config.toml
num_hidden_layers = 8
experts_per_token = 1
hidden_act = "swiglu"
routed_scale = 1.0
vocab_size = 8192
norm_eps = 1e-06
learning_rate = 0.00542
train_tokens = 458700000
Below are experts of layer 2 (counted from 0) of a mixture-of-experts language model. Rows are named router (the router's row for the expert), gate (a neuron's input weights, with its number), up (a neuron's input weights, with its number), down (a neuron's output weights, with its number) and show model dimensions 0-127. Each number is 128 + 24 x the weight over its row's rms, rounded and kept within 0 to 255. Numbers have three digits each.
After each expert's rows: a language model's description of what the expert responds to. This comes from a sample of Wikipedia text that the model never trained on.

# expert 28
router:134140127147152143094153155139090141112143101110072144126121103116098163134133151125134146145160109132131165176139135122157149120129129182134172118094119120114148138129139134136117141164143112132141115093089138160165083115094135163173146118142126129102119112139128144109141096093142116150185159144114128148165113091121145124142178148141132079142145139114107088174118098118114149179172
gate4:139092093124145117141154135117157181125153110159130152115131128092070091106097128127099146149151122131157112077141155136138143121135104164155113089096088123125144125066169120140125160171108094109118116114112122153102141140082107116129126161110132105118132121126118116101185150095096126121104093095145112118128123111132176135153140152181117108122127130130140128184119133151145168133117
up4:127119179130135163116121134146129114089070123142081120145144154150141131114131118095155081123120153140135144151151119108135131141129193128085156179139151136128121074200081146113134122168140156109135150118077123126158148138109145132129137098147144130107099189139153132154108067111124126157145148119144132131090106131132119135117134111132105119154148156135160142139123125125096098142125
down4:120138130153144141088123134133160151095092078134126128163102082113102122117102122120101108111179112117102158158146117113201126109110174128106123114160148143135123139138109128142131132137128122108107138095159135123113123102105118129163127132087124124098110196133188131127138138123107104151114145144108141098125128139144150129122164114165104100081117107182147096127086117149094135180128
It responds to: Two-digit number chunks inside coordinates, money, scores and table statistics: 40.0936-11, $17,680, 6–4.

# expert 22
router:187104093142140173083122127128127138108148125105136121129124114115107156150147121179095119136152125110109138137129147135151112098143124152112104111120126103139147158139136165137142119159135173109103103099074130113134107116124101139157125090150163125100110137096128156055132141090112100137169174115132111111130191130138123136128144120125117065147140122179111122184128092123116127139118
gate4:137137119136118081068135086147129131173124135100138141141164144119066124159160134136103159110111090142138130148094140133161134119077136128137137134091127127142170097097149105139119101108131143130109147179125118187113120132124115154118130123147165142088097116137119131144156144123116106163121103142116131121079120139182146112143102066139149122127125140111160119147140157089157164089141
up4:119128126112158125154140144111131137117115081162164105109131144169158095148105123132133089155128143128119116127159093118110120115184147136134133108147167146119082133151159171093119143164109121149167123088153117047127140113112117128142145100161097149168133127117124115120127137149169142092121130126115142126129096104088119132095145161127105090115117099113098144109136156180098109178122
down4:095107123147152137124146151122103132110145166112086155153161125147132123143158116180139136114166107091139140177151131118159146087127105112143136100097125113128140161125160104185139116099087176090131156123135128154122087130116166157127164108130151122099116115150089104102139094113166161142118124116136134100161104123095116119165157127104130148122093160116106128092109169132154167102121
It responds to: Full stops, semicolons, paragraph breaks and clause-joining and or but ending sentences and clauses, including after quotes or parentheses.

# expert 16
router:162164129107126114080101136154068140131116092119139106159084136142120134125144144193125144159153132137145122153134109118163125105085148107138129150099158121126136108123145133154111096157111173147090110097112131106126099131120127119160142101128115147145111131101095150098163097093151147122153172123092102131136158118136132137108148098123169096105135147109078068141125119154154125173127
gate4:174130104138075103126161144164129128124143110120141122146117104122147138126113134108148127118124190176114098165119130132106099108124125115143120113106166152154168140136150131169072134115140155105142114153190130119137080169152097122158117119141124144146130125147166146119131092108149125168120134098130106154127142133131083136135174181103141122130120093106107097154151127159119096135182
up4:126119164117121151123104099143104120110146135161071152111080158093157109096118133116120137118149114136110169128137126107113159141109107142146140155111160088090068159140179097143119126126156145114128119110112124108139170136103137134133139094174104072117109152137127124135150168109134110161098150152149117149151110152104148124130117140110161127148109153129140136072131120074160164154089
down4:169150140121150095151135122126149177106145126123136119160129155147135100126113119119123116092155099106136133143116144119113146153131155147132127146063117153106167114116119104143098136123167130122157120170142159123122148190083140159131133125178169171129126172109126138148154156144154161162132151101104085127151079147081085123116157113170103121137123141118111138127107181137139150150121
It responds to: Colons after infobox field labels such as Kingdom:, Country:, Time zone:, plus slashes and single digits in tables and lists.

# expert 1
router:161159143142088156100104109156112123122144084177146135148123135098094144131147157143120144159184109147093153187136113106136125108091119159116153092099122138140120141112116154095094128182115161125079132112115147174114097126125139132167135085140097113127099139123112145120159108126130144127146144181120101104168123151127134087121108124156151099136123090135118088152134119139142111169125
gate2:136112112145124105154148108105102158125106124086120167160097120093135123102131091162127120144184100103157122180127132122142142097098131119162140093111161162148162095125144160142138079138109155142115156116119085107125102150120168150139130135139083128091152135094111084150099128117148132121105137106128111149148135112098158119127124098144132148128154125074143096125075087128087102117140
up2:112094152138129127131128168152159113124125100125128080132124108115170130151147120113118054100130130137099133140154094096110111135133077127120169115129115130089120183140119073157082162086101132115126163138150136111094120162136148122126107109137162163124108100136168130114155165114114105087089139117128131162181108123154138127123135116144122103159142104144161172113126132100145127119100
down2:098148108114147151149128131136128129140094149156159123120126197169129102110108180134135123108150111144125189138096127102113071100131118140134144146157121118111073160148136148092121203095107145137175141143158121165124148125135107109163123159152127111149097130120136105075166111132142124092160125135124119136141151132165147132136095114148143108126128172120122154127163117122126147157132
It responds to: Mid-word consonant pieces like th, st, nd, k, ch, often in German names and ordinal suffixes: Mittelstädt, Spelthorne, seventh, 2nd.

# expert 11
router:195139112112137165101155140136064131119130094137094130131135121149111144125153150168096133142129123144126148175127154073119109122118131124097141123125140141149153141126158136125093112165136138165094099094079133139098111093163140098128124090142168175167136113134156125090149113094154172107150137129102118120160138104123162102133140120137141100088144149153108121104128115101173110124138
gate4:090128149152145144103138109125113126151118102098117118159154150156096135136119124122153123100112142105159113101130173082066160127069145125136124123176137123131163100134133091126065145110122106174125149128100127146163113089127118181127132094133110154113143122118113115128108121120102084169128114146139132179141085100090148139111130119104168101152133108166105134111135120167131147127144
up4:098088101132131125106118120100066123171101127122108107149117091144138111098130080142163129104126121092150132120137123101140142117121150126127131113142109141123109087129152112119056112121133113080134087132098125157098131110112097120118146111126113153115154103155119144119073076095141111144132094089181140130159110122122143121113108080092150127156155113138120113105068136136111139131165
down4:142157131170147121090154113141122094142087160123137111115114103137148114072146140123161102103160109177120121100114115159146100183153168105143113142115138148152124165117132154125105131155119145122128091168116090136117208129126117118135114128163118127130135156117131118174181157156107115126141129109140143133177112124119110110118097141149116163113128161164102138139151139131142108068149
It responds to: Prepositions and particles right after a participle or verb, such as caused by, dates back to, known to, formulated for, as well.

# expert 6
router:194187131136116150086134145110090127122105112157107149136108119138120162163158164176123144149181134132132128152160137126094124086133130156135119118083117146139147118095129140106105157143088161142117099126075115105138114115151157116131136086129147142146151140104081156120166133100117146106142136156142084125165148096130139093103135137120161077131140153160118119141171128119137117121126
gate2:104149101125163118111122138122130094173108174125125140119149119098080152114103119164183119150114157145130070102128154166145124124122156141125131097141123147117134178144168095075100118101175156142152123094105157136086150122141104088102113133142133153113130163113104147162130133140142113163129117099105097104116178088138106126124114129109139105164144102140132109096108126096115142102115
up2:140204096142147168114115104150126150140147167136125095099140117112084167164108125114157153129136133155131083096092121143128142122130156120097167107150108123095124130104143128073107153096150165101155148151138136153137175123161109121119126133138115104099128159141152145126137124142126129132155148116110102123155161084158148152125139124175157105151131128124151099151088127098117161125073
down2:143184114162138157167115101149107166151166155110103155144130120118154141134152143112118151161148134146118092111133130128155130139121137112123141158117135148180143116142138113131091129130172162149132133089152091166144160134132109081109136126125118120117136163105167142120163127170113128122167136128111152145165149128176100123096155117121176151145127143135150179099073135157121149185145
It responds to: The word the after prepositions, plus possessive 's, its, our and your, as in "edition of the tournament", "This season's".

# expert 19
router:141106151102112122105118151148106113126121132138126139115110123065116163153159149167129128167125156113162146168146140098130142104109160131129138116105117142122141124113138147100099153179117159087097083108122136132106079133124132162161119124134132132114149120132122138068139157096112123100200149156141104084163141074116125140126129137145148091114117117144083081134116113144119147161170
gate4:125157154155184129149102156135128121156110161122095129137100122104119147186170137088141128109092083109155098095134159101163143141113155100107110126104129130104110140161126129118127152117099104144121152084086112115125135129148129139139104141096152135105088136140136108159151127141175134123141153169161190133129127149135191135145105098122170157131134132108096112150153098095113112120143
up4:132131133104121098129153158120095123155152161147173135150144112127119095175083068100132134135086160120121129100133106120126149122120146153160168142126163130128182118154143142113123091112107113143122153082112142113127083134118123076125139140161126088096135163118106093102101167160137125163140102133127116096118132090120154090111122092111169160135151128162113142145130147139137181138116
down4:133155107159134165130112157143126142120151142135109130125138130147104161135089165141107128143109177147163107101112129138139128123124124159082092144112095122156146095138112172119135113152124129146093134080114131094173156117109095120134126175123144153116082102135111136108159069148142087123128079118140094078136110141137137100153130111143118098161107142118140113113162071120070110115119
It responds to: Word-body pieces like ould, old, ow, ank that follow a split-off initial consonant: c-ould, c-old, ackn-ow-ledging, f-olk.

# expert 23
router:168115104135128181113137126139138103115128095143124147115081119149107117111154134184111114169183152136111144148138127107142140062105154144133119104108126116118126135107148127109104115125123190134123070070098117109105099084131105143139138095163119159122114093099123117093133094109159110108137117143114097144133166101148125102116156132149103091123136153148099077126155114115127133119146
gate4:104123139098170112155120120146181127151101114150172103106102131120121123104098088120143128099126177155178142157158128121120178141132167141094099092128131145142102087117110154108125137125087093118154159110138124091178119120137138142126116097137116116137134165137121154127174125136137100111151136093086188177121139137093121125122165128142150127157120138116122170127123091146151147158117
up4:117112122169202121126146119124125149085144145105126133171146144154134135142179167131184188132128154117095133148114115142125113130154170135178107161124098096139080138130130129100121102133118104139113128152139145083085152166148146160153151112107149115135075151137127148153110137147142122105100116106158075119155118140101130110138131125152111101132092092159133115146145152131124120115112
down4:136148137154098125114133157119098131124143093084156135142148145140147138111136106106107104130118141125097109079099122160087092155159090096185091139132129114115096141124094095147131110056089133130120105171121085147095136120158151144153156178170125112120141164158143127134162108133090118128130127149147131123132132111111153133123111108085101124123150085163131123125148145131077149118119
It responds to: Commas in any context, especially between a city and its country or state in tables and after dates, as in Pamplona, Spain.

# expert 7
router:150140111124138138128124165166125147112087119166113136167131089090136146126112159147117129126158127105130116148134143137117155078126129110141164126132106135126167164114146116105094128170152141117089142082051137140104094124143152146135138127139111130114104147136137162085169139119146134117150104149055099136158135119137180131140121162176134107086134145132093088171117114121130131151126
gate2:079135156120119121171142127110100136146109160124133126103100093138096137129147154065152131113106143159127130163074088133131083117101138117143098133127087107106146154147139139116144151138107137124116113122066166130143098122143074149135112111154100124116111155128135120097095099145099160137135165139105120141169176149129129118154097162166157137117167104130152131146125105096146094133157
up2:182144178119143168127116112105181126116129154170122110123155159124146148144144100120124170151153131071120097124130090126176128160106112142140129141121133175138092125145164153149139126144148102165151106137101134140116101108116129132079110107141131147131128146130116112126067121115137121108089147204112142110118134128164089103145089104114144132110099130135111116113156144080130145116146
down2:081162138129120074111129160108132129151166124136089142125126083155102113125112112110103139123109146190120127105139097119119125087110159124130098144145140142139144132116169081162161155124140121140147155099140110117127118146154182186133127117143102098144136121102069138108093147099107109135090140094137071132166114126131146127122101097113179109117095142117131139125124095123133094122138
It responds to: Word pieces like ol, ud, ul, er that follow an initial capital vowel or start a name: A-ud-iences, ad-ol-escence, Klemper-er.

# expert 30
router:119143105137118135114130132174137131131111123124100135105115134158141108123118167148136136151169153128128101195135135097090127106121120170122128143083131122107179166092156151105130130131147130144146159132081156125151088119143142132169095105154133173136107114124130164122132068108107130133186103157129061104146168116117167111092127145138170105108137143131107103157116111105116130126129
gate4:108125107128160149107152141126105102103141137143100129089163100156140150079146133141106129175138129197082137112139143147115154148122113136140094129078122150122129143150155113157137056130095141114128111137116099134130139133130125137098092110115130126077115126140098146080132116143125197142121119185127102147117167128132129142127136149141124135146094141156099147190164114104132100131130
up4:076153090135159152125126101138122087122111115152076134105107124145118133053114073134122134161149157167115103125094160119171123145117127116150121117111120143116113169088155114160143100107118103123134113136085095152131114162106105112120115081119102109078146112087132131126114157124144135123107085114106094185134136109115182156159136138137120143149137142150138112136102135126126139130111
down4:086127114132111133172138097093107157125101172165155125199141136105153140163183090134133144110085106135133135129108124172122126115097150113119098142120115139120131134097139107130163109154108099152107134133086100122095162126117164135118087079100171103147125069123140134151135102122133075094131121119129094127134130113117117104114145154089168129106125139145130131131109094159136105143128
It responds to: Standalone space tokens after pipes or semicolons, coming before numbers in statistics tables and data lists.

# expert 18
router:163156118118126147070172139148084098121086131132088156135133101102129155147163150163112128141167152135119155142143142106099113108121127165108095127078125127119147120116121138124101153133120151154117117134095111113114098115164155099157129079157110166132093116102101154094161101125123131126159129158126114138151128101159158144126155118142166088111173181126124103129148150135172125154156
gate2:079150123072094140155159108123112144112137124099099126126165114134122160145187123168130097128109160127108135133123108150174140135134116172119119095156129153104151125130135154093131133093129158200129126107096126097134112116120123159142146107126115193127097132113184148099121167136132167140099112094112119125112164140185151149118136131155134122093111143119121113134111108129092149120128
up2:122125130098133113152130125135120123145117145108142138143107095144127128130153081121111088125103145121122176120131104121129121097132115119109143090138152155087107130134128151084133119126154134159143105094091132104146175135095129155190128150141101138163167174124143108132102164137109115139137113065120125130088146117113145122107179099200150135069099167129129098153110099114110124129159
down2:109116078099140123120120117125138115099082160119138104130160114134125110089125146110161181146075156102099116150132129122157129162175125151142090115106113116126115152122128163108107148105138109091123100148142115146146104146133157100129107111095141111200139120163163122084089123119123110154136125109111149111165115121143169128172183104130123107136095137107127158117121149119120070118154
It responds to: Articles, possessives and quantifiers starting a noun phrase after with, is, as, of: a, his, any, no, two, than.

# expert 10
router:160147114118128140103131116126090121096130100157100143128109103135102157129150134193090125158148124117121153153128153078092125084095143173133139137110120143156155129114176137120110163117115136155152104096094118127109115117148129115139128103129127143169136114120127147098151099097140172134164135115092100136165136085160140085102129124091153073137151173163111115147149104138121088112106
gate4:104158153112089114109090137130089109076177122097151127123178122084097149129155105173114144147114144131125125112127153102135152132142096128096130145128146097105137120113137107121122164121088147141164150138138138105116128182112154131082142065113097139083137145129120142121113138169120114133124104149130129115106108089135128074120104114147137165106144114130106067152104104125098161140146
up4:062162145164108091119107125126113140081156150120132093106144137121121139117138116129134163143123122113142144153143129144126148119115109113115136099113131142115188089075157068139119138104119111146138123104165105116105173175140112111106131141118092172115122128092143139088102141156117124139124097132111160128120073089091096113111152154149128139149151107109141071143097109108136134152100
down4:141137099110168177117178136115139154114088161093129096125124131147138110117154113086121134125147121124143107163131138133109090099172165137157116099081139131128101142138147118214078128074104118101141137108131144145117123118111145157115109120110128134148116156124131114111137093134097144128134122080137155104063116135132099162101146131104149141167095099126123127105125140123152085114130
It responds to: Prepositions of, in, at, within, near, mostly in names and locations: Church of England, Register of Historic Places, occurs in.